Weights of a small mixture-of-experts language model, trained from scratch on English Wikipedia.
Size: 14 layers, width 192, vocabulary 11791.
Training: a variant of Adam for the experts, 640M tokens, 4825 steps.
Below are experts of layer 7 (counted from 0) of a mixture-of-experts language model. Rows are named router (the router's row for the expert), up (a neuron's input weights, with its number) and show model dimensions 96-191. Each number is 500 + 50 x the weight over its row's rms, rounded and kept within 0 to 999. Numbers have three digits each.
After each expert's rows: "gets" lists some tokens that make up at least twice as much of what it gets as of all text. This comes from a sample of Wikipedia text that the model never trained on. Tokens count by the router's weight.

# expert 14
router:541488453520467608562495412500514483503540428529496507487469471482482465437432509546524492544572571450551438511443475615390432560533463462519483489499490417538532585601430423579556549523575512504557482497542514429541498553439428530469493418459570599586575515543520491599523418519506456560
up0:590506394514523555484588527590476453501499444446469453525428547549603567456443500458470562429527518493463579476520412508436482470551499525474625495566510481533523553485478468477420466497510438506518439440352543460499468408490452455464576498518507493504499579535484565498556491498494562460
up1:594482585517478515512604415511561488493422501499494513464451502504466488501483540465546502672507493540445448449501371492457454477498523506529500461454433510472498525459511484599548484531503521456564500573560472556466432500551599507495436459498479487492528516526564382504472453535459389537
up2:507480410566495530471513557533471600478471487421457488524409519507582508591556423505462573496511438492453471608496545583537565442382418444481553511506478546485487470528444478391499502482499475468411473493491508556434536484546451522642455469475591474450565501534571455458465500426606503503
up3:506521449502518521512490614402405531476583504570440511437486422544459579460422519475480505479471537465383500387525403524500528482451498527589538507437498491551433487534497537536556511596500567439509552499510553412556485552492479524449516481481474535438455479548512465526495510400511535487
up4:472490492462564510532463482499541502577514475537519559533469404503462427505529545457587563556532549557451590523472505500481487466423492484519519421571506671526526549546500566507526503467499518427579488546515531485546427518580496459532418453516423418456574553535499461560462502494392453538
gets: "| ", "; ", "\n  ", "); ", "– ", "/ "

# expert 42
router:543396565423487507586548456460516482513455558525482416587571511623512494443447518501596555448493449508558534453571503495476553592513445474502417469487470491493470451447439444483484499562528480478475529478450511601504488475508485532464529543478527401437526506530516500473561587550534430457
up0:449512454471514421476478413466504500518555503554635546458479465560494513500470442518517594474512575558457530431403460398475511495548575521569514449514489517500420476471479543542528492599590488418486492516415485498378454396549521550454419478455532504555527548563594507429493534515397501554
up1:598381511434516586576508589434488529490497494477532394512513519511472513525502441563442521544592521490501494545600482471495499450452557441538543505495575575449511478421453584596470373540505489434487547461522502469486365492433421432505468435485555492509385491568491402504555523466515511497
up2:435591609492473450406445499499469482577434556451546422482442522421517468538434493478478453662411563466497492506565539536540565503507437464496577474501545489548603510461536428576423492491477450500483456501496502476452522431493484533460485346438432452521478441544528549461455473479513547521
up3:506471453507510480509527462459508519515510510555521496523478497470422484502454569431489502659536543506486539422432475550522571523557450583493422472459492544512540495495566555536526512460576515407471569475481591471552440530483544480502522570566455502574458569504540461464458413416459470499
up4:541392512529463503452479542478576527518460455526447403500418622561459443606394576465538511575481449400524572511617540497459501539451456480471551493499516541513576451499515555456580373507385435483516507455490459509523488537494434510512488492452610449492546497589544516431520458479510541510
gets: "and ", "-", "/", "or ", "& ", "–"

# expert 50
router:404554444452466451542439540518528485430520471430438548468493466500468599458537527463499478444450524523489443556495496414475461510569526596393516500568561468438539414467487532493575461438480498491506470553579479380532521531499587422473501527545443426417480415431381606421432529523464431441
up0:421493431519501507453516517452519525448463527443489413513476543435532414548449514629478502456491468502517510410402446559554563501470435519478529518553441503456521483494557530542454406466495524426439532536527552521496455514503540483582495549500492554517504569499447508532568434400367546499
up1:456488528438556535529439507474539510433471438406457426475429557499502503546588500477536575448505458489391452513586461488557556549516509504472465532488492497490446485448529492525528546543582523465493476494461537442486530534481479394509521458491463467525444604477491471545537533543454473445
up2:494490517565524532503442519374456521475549520503499518502406585553533427553440498544590509581510562543509513449485506553509616503526349498538503465453457521523493502538527542507502491536523518557494439454565495483474529495548498472596466462462536556579473544542521504534601416482518452488
up3:472510583480581560456418438509448455509523476572484407457506476513491517576466496481433538600434508509557542529543524440506483495446456475522510470520515480510588500483636528573428583579448584470563526576483438499518426519517462443466574405498567517464612548557459554537484456412411508496
up4:577483486445444557478431555478556468470508569445447500554467545544444465433441487572486418448483455481452519449505416475560586477536413476482445477460453456437376484511425482414581514487560475455603521560528436498526497538524397409553477542436382485523428555523511525565602471463565531480
gets: "|", " ", "\n", "0 ", "% ", "— "

# expert 62
router:538515390585530479466495561425548535568504517475591521438566648440456493527532413574529435461514450453404449500504426472494507507529476460459558531487509494542510491426508521518464530549427558424587430530532479467534532568480569456537470515572536390529524448485475435452463518537514586504
up0:447435482506547492496462478548544537459500516404517510646449423568576502417574476486454487515580525480407460473533530466494464442516459507514536417439513417547462529508401483410472485483534470509504588557527476474555514601591459525524539531542419496458410516467458448492545527475523449513
up1:518510591513560490561539424539502475532520556569531447456465524455453535503516542434533473524414496521594474415548556440503490487556456563506471523514562430460584636534533478497430532556505509465566400477446479518493569524421535468473504526578425476484547515502453472480498504492459548579
up2:474548554517520528401402501440518496458588534438467506487507658563578602510459569517532492517456467478461534536512499465531511439496490500549501565486383487426521545516465512523548485539460444464522533532428404486379457511518489396523411497549477553530493516419458554492509374509511530565
up3:419564511433592463539433479509476463506516558437506508586514451470468501514493459508507496481547580532518444486558614488539479566555422475470514447520493404439539491557443406529487568600499523493496585561485464533579491509578394538487552485480511449509611675512448422544455530494430455506
up4:379510523580466546482483570520558577530492561474483522552441528531503438541503563519547511493410490525478450453557524538616482454472417551511421553474513456561533519389467509491493489452464518512481552539510461455433540477536483511398466478556468576602494494535594518439449433375497515526
gets: "2", "1", "3", "6", "5", "4"

# expert 27
router:522395555534544510505505482549588466412512540479523446631598589570493438494489432506610530403427535472557485485557528467545536527510470472444475527507510522507444488508458539512607514504503575537605496472485529564441517444481507489471581529458568532433461581568510501594644656485471465534
up0:469434558518463447374496525540520593491439513428535439530506471469452501462416466509483543497487473581524489586411567543530509519564437564539499436497417417554569537439512500493453472464399489544509439547494520493480502474624490425482506430511466545483521461566505491464469513600577499476
up1:433593409538550465489475524476515542551557483551503495524487470458522379644536472420510559528508569448495421548448471462464527484509499463531446546468442570491486465570483504429557546509470546529506537454576458385504571640592489461524524531524449453537402488509497547503501506503504426474
up2:606492460468517478488489388466505521518442416519491602489454502568450493414443571502453467541521499452514580427468431438496568434571387612532560369489442557471528513488545550489459463608429458550492534522583518552453556609468534456506458454439498468549400473534516460465490482478497581489
up3:599446540466426493480527522511554445539605598471522402453473519525460506457526480507532452472531490572503406504431514539407605601487489585460448430511495517463513557384448547550411514402481383472487519553544516524497374491504438584482563444358520556505527555520496549500450552520449456440
up4:540516475506529518521505497400534488482555424485412460463443457456445523497494485479495571550595534561476549461465536465416590474442522553521508362498593545489547480372477435512480437487563497581495555465461480500428466393483513529482436480534518565608489484413519366522386465530476543444
gets: ", ", "and ", "; ", "), ", "but ", "or "

# expert 10
router:473470462473527510427564396488466491511466483553479432517596480526570570455510517500537445519393577592550482543519498597500538437518535452482493489568540555525530508496487566415593544409493561482512482424489575437528568516453495511505497605623477470507405443559532554552471526497494473443
up0:586373561493440464485483513522490518404524689545482555475509470539566571441414354525457490545506496566411602408434471496501475559540503505559510556518508576396509491462448481441504586566492432500491605505475521510449493524501399532474504471494472488523585506535548553477459424429535516540
up1:593443525550556564490370461487550504450475480374515425593462522564390436523451454565539464543492402455537554474555503459447549527499385474498486502488420541444404502475492528472472462584582469451437408538560438565501502504526531529564534516432433464546457504498464502550593549415493572525
up2:508512468510511453443572473420421528466544485379503544441458479444498492531608372496513525325518330444512497537521514485495493533538510513528483521532501572499489505502528527478457418486526515475489446495498528495522370443495437487546442526469502460553546548485521502505558455502473500539
up3:607500469491550514481488556439473513535569575499532577519444539538494468550498413600548483526513487498463518461471491479482515519495527476562519485504527647578476581575539509495537425475527548454514497618518468533420432456487403532537526481514525505479494483520450481464581504518410473581
up4:500489586447413483529515508513452541571552534566445522523501484574551451527579472492460669462536543478553533492515476449547534524542447404393382537484463510483469551517478443585447454487455523520523505495565537461481531525495475424485546499532426509510438541556408407430571426527485382593
gets: "201", "200", "202", "199", "198", "197"

# expert 5
router:553392458431615504526570453537485512551411536522487526425395505509453489489485390488509441502589574543497584444516363483419546393525509498453509532497517495472541533465527486496448480510507422518451516465540514496492522466425516551513524493423575430479425459559496520488504527523523561491
up0:460383548481474458505465424492552525505491518501556461575464583598645552437473420470550576525513543481534403546562483596529593469498522483556545525404474442496352566470472491404560541514576501495527489460499473513467530433475522433495564438592465485438482504499423478637454511445560468542
up1:532431475497412449482498478452579533397502494527542409509449472455435513599454549563520503522481507415461519375443567503585483475481475572530505530525507454441417517396470457496466427570508446504562552540520552530402440584481485491508529433464552539571514536579443452507467511498498512516
up2:406515415511561510540513458419506513458587499398424506535433496462474418538466494483508577546500508554440578504505472447484588414508384550513579410489511516480470467460549490584446464501461465481479523504473388527505529511489521497551455555419566484535500486478537441507531589413506532482
up3:396484390550470482529488552529469514534606487477596399486520497492496536570573531461519488370442365492467518498521532522566519494472442510486502484469435450553555524532605455487509488565459547545576543492558412538433406552510509481536572434410499462508581512460545505508580500474424517415
up4:496476527441522498552499506557453494511480490423450399509447508518443496508522460495569477538564463452493469582502448495473519575577533509564540458528436430472460557523523484506535552555530481454471470447515440475461444428495496514466401476523481480524479624432438403444569566492527584465
gets: "- ", "\n", "September ", "March ", "October ", "February "

# expert 3
router:507544480474439434483522528516590477537419395528598543484533545495448516502569560486468474484550496490455445555500566428561550594529528485375459559502439482519499431477574572507588527531456394515481441566518539517492478445509569507472522479529526391474520472386540495405370509477501513484
up0:538555452578573588462552457446553506479478557486396517561430408506548563560463521528603456505447490472416522548482557501435518407565584580467483467385489524516526450475498443540424555522515456577534504568485505510488551436531456444547411454551491473478505479494464474553497491464522444568
up1:456491510469498596461509500476429481390576469524462499522407422482493465493487513637497484546539512492512558481496507510493490451450464512565543458572600518519522552469493483488559463525524567580612498443504459539496413505594469385518494492465412554479487524518530403542606485503511486472
up2:520541612545542511483552465504577511429514458436401427415577475522466541466538458546553571441483484576375532505577427418465502564496530542528547527522542497464455438580432436511514507562557603377491527483449401476497516515380560468578455555536536457512539513459414508463474486473475520570
up3:452596440536480523516513547440454487465518494632515545520550499507564398555526554566415542457553437577434512465496478541470489490544501593476383519539542520504476506468481548528543572592400545535472566502489470402525503459505541398529539473505467501550526503532574460540507550461465436593
up4:549504549559488533445482478521486554526517587451529496482409522487509476509492484543476477571515473445500499511500514468525500509462416520524490359429434568499617535507427513627501561509525499570488520590538478426526541461515506393511510478471456459459556469535411499545496455435496521506
gets: "'", ",", "-", "W", ":", "E"

# expert 38
router:478509591500481470462496488419518501562496524529524557423499607538590386532391451403488476534568496506501547489531507518528571444485522461528582495479375571436551493463534494521447521484397549472508445514495511559494522459560526574503470515472561531512445522515535367398491517577523394444
up0:442479472448494460400429560612503417512463449619447504517540514558506498525438480590499561449460484498463499415457522493526466430459494549508379429505462483537474474555529473587556545568545599571549500511493508538485473514564511459453531511412445510428433387463531523477477400572458454424
up1:578500452535598609509394487485477562459473477569565522455478430582467496449449437595474524587484500595446513493400461620498532467480473438489536541486491583449489460614462463524579522515463511492541505569527525499366557499530466540476455484546484425494464446552571512601478489468529526494
up2:547518486530471528481519376503557493540493419490492464506495417427472460560533418508573514517431480390498412493551444472425471556547514471509441498429461482541502559509409504511434385424491567464551415530503524523415490446482554488494448391476541546511608482496464492513540552498365487559
up3:428513517571445576519447553490479534563531459363488471443494468454543443508529518517546457510548377477454538556478536595556510458444475565542513450416537505547561462601484456464513505449498491558389603494411424490421515535616478514489525476533541542412492514532472483509530573501517494525
up4:486486493539477431478478607511477669488538545471469543558424549498496550520557505499535460575479483417485514493503545507527469473478431569487546540508582439537556556528515515395503585506470442423499431515544437488500524495586484494585495557418598511486538531560484504560552500536454611537
gets: "two ", "th ", "-", "three ", "2 ", "5 "

# expert 54
router:545542510495480530410484521502467478467453491526415485533481497504513557534538506480503540517547443493513460531454542481439440491451572570489514478430562527516550442623434511563445478488461570526519484439598489482501534500527517423503534544611408444585561514580472587509547561466444421535
up0:400551495464538432409441592512414478454555451486527407504529522528559486521523545436530509509481585538388567425446537452512496482440509484485514462471556461527506466508595499526477515455440478423488507455464458561417354531557453459461512558508451566466472499550509550490478538448474407460
up1:431528424541423557438473545507473474442564451409579403525424550461592440473453463452483525528452494476469545531504589504403478520475533425505549441566555483508561429401508443513502531460541519478506513500496448529576462474485494399505525540531390534432486490517609587442405530580506430538
up2:408521508431579495533461490414453571406527515517571456523547539537535543477495469461487435656410505478463541451386536437585541487473481538554544415532483475504474527529476443460552648485510576454437417532513467484543476527525550541514435429529412568571504550519526549530480554510479548569
up3:443535535515474537542480496410517546521514527533499506436461520596531443608446555491510488488498513389527420539497463425501502554530470558525624470493512563567558602526516490417463414483527410523536523504469407503544524525501524521512495546502397583529441395502532509513468496563505458526
up4:497535460535427500628522444541516497553581400393503421541500516511492481469488505480454515443516479458528584510565499533491473500442499512589376521473428610443470470483520521558503626475474466520475496396483518432536507449461561519495504425503619462589596502508507536554483477539469517587
gets: "was ", "is ", "were ", "he ", "are ", "which "

# expert 15
router:514469439511531550493549460529585512512532445603452512512488420447529547581543540559542552513526520536494439520475488490540466596487522360494434513526555439412461442443554511468468483447557478461437542489509521545429537474538596512457415560500497427421546567480504523413450498512397437547
up0:488520502510512510572421542454468545514465621587469583478549514502528472483423533535457534479418534499518545545504503539485535485452490592499445543557461617497472507479543551544528472504504543497479526520586528424473450541532509500499574549493404415438548431488452572446548389452543515510
up1:493450558440500422494418503470427540521412501487503480539538457535485432466486522484525522575411593527420567470465461515489496391445525550507485437519446549540571520503464420456488517508546583471468509494584466521495475478490513529471568446485472472524457523512490390552486506455445403511
up2:575426471461537509444471432424508468464551551500480479571411537555587496507480560422585474508519504529507516412514444475549502440490466637548547494489533487555570584462595521505489488574508545486490517471417559428443449571565612478568478499441432530540439451590444495576481473538543479586
up3:519479535576514497523506511523504574548503651444471529464382487544466468587516538491464489491473526496462449521447457564471546529489471527523529511481498525611504551466487492475455504554568522470560590583528351644504472424574469523611399577508394427492508448561512518484592471561503457467
up4:438399548492525530464485442408487410474485540486593479543450528463581424608514504454470519510508532503428591430508459460507558500522458513528519574504480517533470452462411569546464460528549556482568554485498503547528380495534612510562574628526327521521581617582444491523534431541507518503
gets: "|", "\n", ") ", ")", " ", "0 "

# expert 19
router:554503454467469384531574534533606513544561431503502486470468520567456500447550502458442482559555541489532463575502529434627567538539511492389502554507492489436546435545523519539517506453478500464463558521452538461467512494532594476442492510547526441487460532481434432427470490589470534448
up0:462504567418547451475464488366491572457610533462494418473523554460557543531413512518583534556437453562515471415486503523479515532460454563589519494578521470453508553459503488580524534491501480555484552469514455572517364434564539461553458524489482474443594517539508515540509466461468532510
up1:569467491477468544494475480450539474392529526491508519555445537543492473486454541577545420544433585447514458402453548463551498564513545483529502503458485586537518527540403529521525527536548495500513495555663471521486443469610496462505517398406480413425483503460505478513541501520508485516
up2:498514546510476542382564473429450455483481512459524514498433505466469499478473479548617430519477515509460447502521591489488545495477443477454498478530460518475489456509431465526441502479438527490439554361518486456570512380632522509490507496404460512436519572538534519496552481485444417644
up3:508501532565475532526497508385477494405573463493516467484463535604495435545537461519411485548523573484468545526526457585555519464531423522549597521423524499556501451508533563449404537530412485506472575512502469444538444366556435450522527458486506484569630506549549377516502466459441527530
up4:506467443474510512475475494471520521396516536498483492502534534549556430498516524422561490515484483411463551466471424454487552535500544469509591418471526548527505456484584440552490543491553507552556488544574472560419451447531450534521411508494487565564439521625507478495495461428546515493
gets: "S", "T", "O", "D", "K", "N"

# expert 47
router:449537450581505460533499597570434451559514562527487509568519454540537481566443532531507446507510562532464527444558450483530466387425480535523473477451510490485475570513580396523452628523615576581479495469557476482522522498508504515485522543544528384477513581444455529562626547511540538449
up0:570482444419537624494433468543500503492484528500520493504516508516447539376472458471492581593497542457464513428412478566539538532536458527492438478503544428561555489443568495520608554566531487480429550531511522530504535632439552509548494534535430498539420557544491648433549442557477435530
up1:554427585481487491576538438459498422531631570514537463496463520434459494540462428555562514523563554588500445395468454442376546491513529556468499369446543435482503565438501448516503458563453391462449545409479545518491341424517497461510514516485469515496454571482439533391466546490555528528
up2:508506476448488515569451467528450474457415581455495546512418609455515461489508382602454434488524475553419438511431471515482479417461587450456475503483532469447542384492559541511512561555537522513435486463523565548447482497481477438508444530516385502422542563478486520556567482557465480520
up3:423434554615496462534574475487557531451485534451540572495408563575463436473508520472525493471562412502562450518543544515539461530525374512471448412445546501507555579478550504503636484484347502452502531528490461483501589621496486502438494522523411523442553446533499482539490422555537488506
up4:395535461512404459518442457537487620480510453527579541477566506467499584519512515453496498496450553575431515396522563474498509477507515489389529537576490467497491448514507501462468563626427495480542587447601416475483511422500421551484555500430509543479541501501509436470515472517391495495
gets: ") ", "\" ", "ers ", "s ", "es ", "ts "

# expert 41
router:442470490539444472514481550553528520479411473450463458569514533502514514545534473499530457530542479408523430579473433541500440429533452486455481567440508438456504491568495560515584532455446524471519547392494560505544434493460457485514402496575487426562531525459470506595541504472540559432
up0:529459491457414473484583419554562465570436533470526556578342513492401537489463491422451452536565522478591502523559477490496515476571506512517553531508531575499585597463542603427549464494435473421430515510510468510536509402489490542473546573466508584411488539548408581546527451477409531587
up1:484527407530465570516489518433421505517529470491541501541542521568547445580456473538494425514506530507494491581472413538491552404475568553503565549508535452406473472510512442517527475519515611572554440425527504571483446519596526444517453515501532582410490545572465555513409454482531440538
up2:453507490576535528406523543427534631385494593420479636527477570522542391490531413527492533474528463464478441499378393533505541517477437524529587504417444535453525510519504529600518421448427520595478515551531468556489487515507424462553411461481530515555492531593507527550580410446472484507
up3:509431464510455538485423471491472507541436523668528451605498503579447494496528541543528492491512478580466570548474525459425449443456535573475510483450466422531499518497555491521488597539412482474625483440493543485441522413598497494543428508428557503453612485483551540436499538497490405463
up4:548504553537486541438539438445491577490472497527523432492532483507527422504547495424536506571503562525560515408484470572509522426477571471464511546504480502511385526590530433558554573529540527546468371493452471424417504489524517620563360542559460552504543513491596486514460496542564432528
gets: "0", "201", "9", "4", "3", "8"

# expert 49
router:421369480424436440494526541518493461457497509487504387480432503470498515508552525451505554476534480448498474410476397546546480583541539560475490568510546497449503474604513507499517509598484425529503510491465514432535399522556535562512484533556522431530617520551519495458471625532466529521
up0:507504567495461459472454508538547470512569489490507448477527484498522527482532503527537430427459459508431521539492505481434629502368510500575481456474380485566456550542457438497470533559567487521491454538544473580408485346472412508461444408425483582487534544386542428546538524474510530448
up1:495460570545478461455498456569483518565377531626532464517508479474439438523499520553477431554464549472538475455484508463511456542441492478491460524538528471537476589526594454492426488556545502571572584457518526425474460408548530526590576515531489501499509511573514530524489477535495441580
up2:534495531444489523434405347423547495476433460501497418544528487524474445408454492535457441492472488497444477475594504510508488487572585448568527493446585495475429460455475467536363446466523580495575527464490493530565404467532448462512418497461460532611482526520448455531467460514450500507
up3:440502452517474483533546581562419458607556541535471469459582508553491532504407467563591540487526517570369496494545563528450560472504503468595508395499407476541546515505601413555505543458449530457486525523539504490371464474570403502486515478508527556468580436506512367489580519431459545509
up4:546440526587555491467465436471585556533537473547401487452412525461569390535435559448543536542486497549533565435423516444478470486475521563485490481495514427511424521427530512519463443436539512456457502452507429515368479453555491440591493490506437639480482480431492413548536418461429542611
gets: "|", ".", " ", "==", ")", "==="

# expert 23
router:579475553441428452559575519518512478480471573412490437485526487527424473571580520406385517502465503462485542512439508479516596436479523513453576507497388509600456440545487574406426535546523535425517505522528463525505561414553572524499511462427574429480459508556450449479457465569476454505
up0:580552541417494506401508427521450567512490454493541595500494569556425533412551569529511404548438441462454482406490515498433560396536568487490488495474493527478510486489564418523426524626529475586524473507516593484411485386479516532514514486414498433550506421495521484532473517517382475442
up1:571447568564530511475462439546490515498493473461556445538468537488500478559485561470530499636478423498508435524448562421557415455497525514498477493468518436517546446418462345411479488418481608556504501452439535529442469453547548510558552499568451521503415523551494525559475420485573498570
up2:573536554484444526568532441567538427477433513452494429497531571470470431512477460503506506437478409459471502451486498563532513530478487468483402457468451479454458420427449398568518504656553604433596498500485449552471502504526445509516539543450473443449584537563476468544509592586459485477
up3:406514438474576501467465426553486471483488502573492543501517527451478517456482489489431572503426503529492546476616558482449521458511456508548517462538572528558526507560505468537456504525584466601559484504415523548459494490454502541529474591526554577542457515579517463585498413461445514597
up4:562492417556487506469465510514558541504486497464514524547431537534446552505528525504480448490540451555510367406522481584511541450539497508519492508515513505567521439488529454548556561536495463451498495587484369533548471486460522580483534497440532463437449419510444562504427487471471424557
gets: ".", "-", ". ", "–", ",", "/"

# expert 59
router:469580384520504511455420439431458537529499570483444483555448547458467525486597514543509499472533559517493548528495593557488477543550520499523551428502494477537516466480425620531479553543490522531520485547512491486494490457438533487538509427480538590460565425513549520415509531482505458496
up0:399549442550462549537582456504454474534598402490613529551415507546575513526571530523581546438493593564588451490408547538556545459491484507495578500541525486437487478511536465476474497598502610406569470464528455449524458461488478606460490564582486523512508476480459425477524486506402505570
up1:559523515508517515512411405524535424512489490464527516540491529502460530426508440477486467510446570390478547343439534507399581548608572546494482488562496562517492510535411533563483565672421487461470516554568439514469553546525494475469431552461541435559498540506502501577482456546414484505
up2:385532558450575486462537553507432598486440487510553497529445523472489469505486498625501558525502471445578446520450469540595455563409615549418476434470515570580506524446434521456488458503523507575564426570537572468465471497529500520525521480517525506483423501455365409538604496506553399520
up3:434505497511425424548459459464606460488500448463493527540483552476509500497505511479466552537532458419540609505545446496472460465527509486414556465494539480396537498573470479460546466477464468567463536476530511486479491536562514425443550514525543488512437539531457489619529510466518557512
up4:457461499529496443494605505427623507495464465496572604441449489472592423414484529497519455548578515546512461498469512523473488461566520607485454509548537596469465522498458490456554565493512514450528466505432511507571493547586520543508582519560531557444550494461513475539492544436510517504
gets: "H", "K", "M", "D", "N", "P"

# expert 4
router:502538462469375393518496535533518510479494402525510451455572480538538479494526563467474484465502553498501466558477618483525510516532483539366466566517474564542469450547477488433560392460465465490536524587489518454519533509523562449491509513515439490413493480483466501401378426469527568511
up0:506498526472521514511480493533456512447494451498540487547494488420578459535486441515507577436427542441448486473504531524563475549469599625547473604526483441559461497593442498410550530584519536476434520488517567496450466554507511506506498475489484591480426536503559553502608505474473451485
up1:491418499570469453524434407402525527465514482509501485464548483495471463577489466522500576465455558508484481410512528588502598505490600507478458502496467496463541476504475532484372476625641521493471556472469605462480529481537568571545538521473444459543501599574525452531467491429376536525
up2:503484516550553453516384456451513531474571588473480487501445554441447470576486438507544524514413593494446536433458539385494550467475493535529417499495500569505492531519565560495457528556520526478494506488540533455436536482465474417586482472554433569513534498500582452526561495483471390506
up3:498497527489512462535486474458588568545493485557503526500521493486505542460546503455472491484426461473465490383520523509586510504555431440550507462475376554445380431536486521504443541474512504461552506461434552436470430435519429524502525394513404489562543511487527565623468448606576458524
up4:498530463484547520399434565379523558499593478513515444559454523479520483531561543604563481616526436518479497437521529327470554459567506522514492408534505577513528494384576482477544515469577492595473512470545482520474413478515570456504440525505471465505553501457563434566527565525549549475
gets: ".", ",", "–", "'", ":", ". "

# expert 53
router:513481414501473489395481548509530583516543490562483454512435612486525505530418511561459527416590419407514473521479582436503471522455471497559474476542557433465523511583475549489527433561548470470458500512545537551417456445437467512493535419397520599508450431433490497555522450422454600478
up0:464443529531535528478517491564442531572595455498447599543452395586513455510418548504486482479520480461490516514531548525553502541489428553584452460498370519379422551491493526472521524541467492571439493524607499463483566575480433486508557443477449538538420470578612514577495515517537469580
up1:446481443550541544453492538523472535433505540365465507462492539540592502561452476424502579445617489459519442537510510459567539478535550604493498545504503473497518481558478602526579494471534552614558472523470456517529466508469601461490531528516495551547445527440584537557456502501559416420
up2:519525454546544507471465471511509555481491480555464520494478478449516530427455507515533600431514455530581498518420470466557513462450597548486593466468563554486459634544486496507471657439462561457513393507419538518509577509524491432468555468543599554559527606398461511580528556504562480466
up3:506532511527545546492502555503405480495568451502443623546526451581441502454491453545473435402509490488397399586461521509540520524504457583520498441500364536492363477474626495538520478499464573603504550515556530448522490551540405459529545406470464523509417477538515488556502499467519410520
up4:494483512507553525482472497422471432505568497391430457478487530551506452520421524532541572566508511533448511448444492469479505382513529533530510559439507488513441475476594436501555567504545553536542506474517467464487515433560574419549326494594462476548621524508468477543512459542454481507
gets: "| ", ": ", "- ", "by ", "– ", "as "

# expert 12
router:544525548550523475564425497541392473555437531486452488595417485440503532455587497500537460534469489433542569527497557435473478493422423487596521552451494483493521516540480563510530502510518465593515524532423535440457478449506474503530398472375535547515399445543484507425530537537540506516
up0:481476522517513527546508456578478462512511491442577436581525539493398398507477553557481529448447546526508487472535526453528393424394524484556529464415543474526445474550471501527599593423464504524517537518479474467504427498598543572426448527547590492411520529492472374472580497558478487577
up1:554504468454476397531381443552536473477444562407467414466414438540465495517508434484461499495434492481404451435485515497512460522474518446435469572483500603521492464402469448471544612593514502503512525567521508546535544538507451478596447630520464473481455523502525398502480518561437466552
up2:562409473496636462494573475470452583462594475505536485483562526470476492441521474507491518552543513542432463490516514437499570540483517515603547534497533551558527555511503564479519599454486614510436511548509496537512527531496467483561513525578481510536494529561563418470503535573520500412
up3:558500484494573521411561525536508564501467493500473539531495510535499428652478455587480459476486384475536559561511433555503478491503506435508549445504541570491536463545511430435490485443488494577537514474517527626540489569507531524505565462549512475482492509467527450465628416522514504473
up4:451503502534462463382435510469506573501521514442540458474550527517480436509467550445531514546441525494484423410464523424481480524496602540517530548464591562542510515537422492518618484563430482456476471542447502517466513457564544487604467516455428511546518515488559385529509568499567503559
gets: "B", "M", "L", "H", "C", "S"

# expert 29
router:394576393503542485480512498408534527516560433548478497534519500494460574473522528464495452562503424533529455446470581473558431529558489539465463473437590506530430461559548500489537477474492460521504430430490446408549543603524583437505546477596468468463418526489466479496474509591531390487
up0:575464509492436466456476478528399532438569466489524509470479515468470507537408529513498476499584589592532515427447477490491590562599557537564527430504584566498445575615566542467460483533445510522498476500446424453420492466519563540540506491486565442511612444477503439539589492474478512517
up1:507489500514528469446404522525586577461532588517420443606553440474549504523384469468454510509490488506440464474530519538509496519450474493409541429508570442548508553564553468540520552560526514504409606522429417492437483533394486489529435501513380543508420471464498589483532487512470437445
up2:434533531476549533467534480483518411406542536518457401520495520553464556526451515533595521466511555545429549454409437420452531494504553507525410424454548517532482473471465598535492519522506584502554506491545364456540462519541416502514544560453458515558507507409523495484487517415425467532
up3:533531561538520446493548542527410413481654514539528488496481532568439437521463511496539532485551480600456592466459526422482509486474509483529491404514477577508393653455561524509498478485484433447467539486546522554467448512572569516520536470416517549584502521523535543536567503467546489493
up4:487477461506461541492528514528428556575502441503586518497520567457474492578444514591582518621486540636469482473477448497562497533494538494561458608477505549531502533565505520474553466510525558531489530498425519494463440496509527487508485461487377516579478475589450476515582507411490472514
gets: "to ", "ing ", "0 ", "his ", "her ", "1 "

# expert 8
router:432460511550534554514493456462522505557521582516558460452548662530451549438493614478505538592514493442497413537505458492447505588468545458573455523500570406595527486506559469515614455441518547546571519442462444475578498566431497423500561487528431522476469487469510456528475387537546489460
up0:563487535532480507481476476452508506500498476424437451528332518518538427594537407537514567524483477528467546431447507524511595460518469537542542502482475531537429489509530528511433546543455466439487548533490480492460481430571460441574452581472470496537536544486526557557556529491498430612
up1:629559506449585462483501468518469578464452478585504414503459459582541440497444431519467544525580579463515489476451453494516525482571495443533475432534507494399517468467400526483394561530572465499494423398519495441494491480554432506495450502502521514522571566558535455570567494540485498543
up2:477459462442552521427504391551540531498474524530504538448424558558545482522424430523485482466505502528465489482493573438537563444424578561425526445526487538452522386502542483386441451515529429451488618476490499521381542491534492444497444564504385513571530488496543533543537446564495516519
up3:654436460524462566485523388559480399538458608479517525516535544430450520530549489504608520491524545490461542464479509616494558510524565429555470590506513458547354493479511422568492643500536484514512439457412424508525411472570530526498497522510512479527535599546583450443528543554484416539
up4:536475537493520511478595403542459463550534566466519422447352458481543507563526508639565448500547475574420476517374491541441531520474595507493460549447565471583523539438545449533436479509506514576497513500419500619593491438506526475556343490466423461531565600521548439441541483516445548503
gets: "| ", "; ", ": ", "′", "/ ", "—; "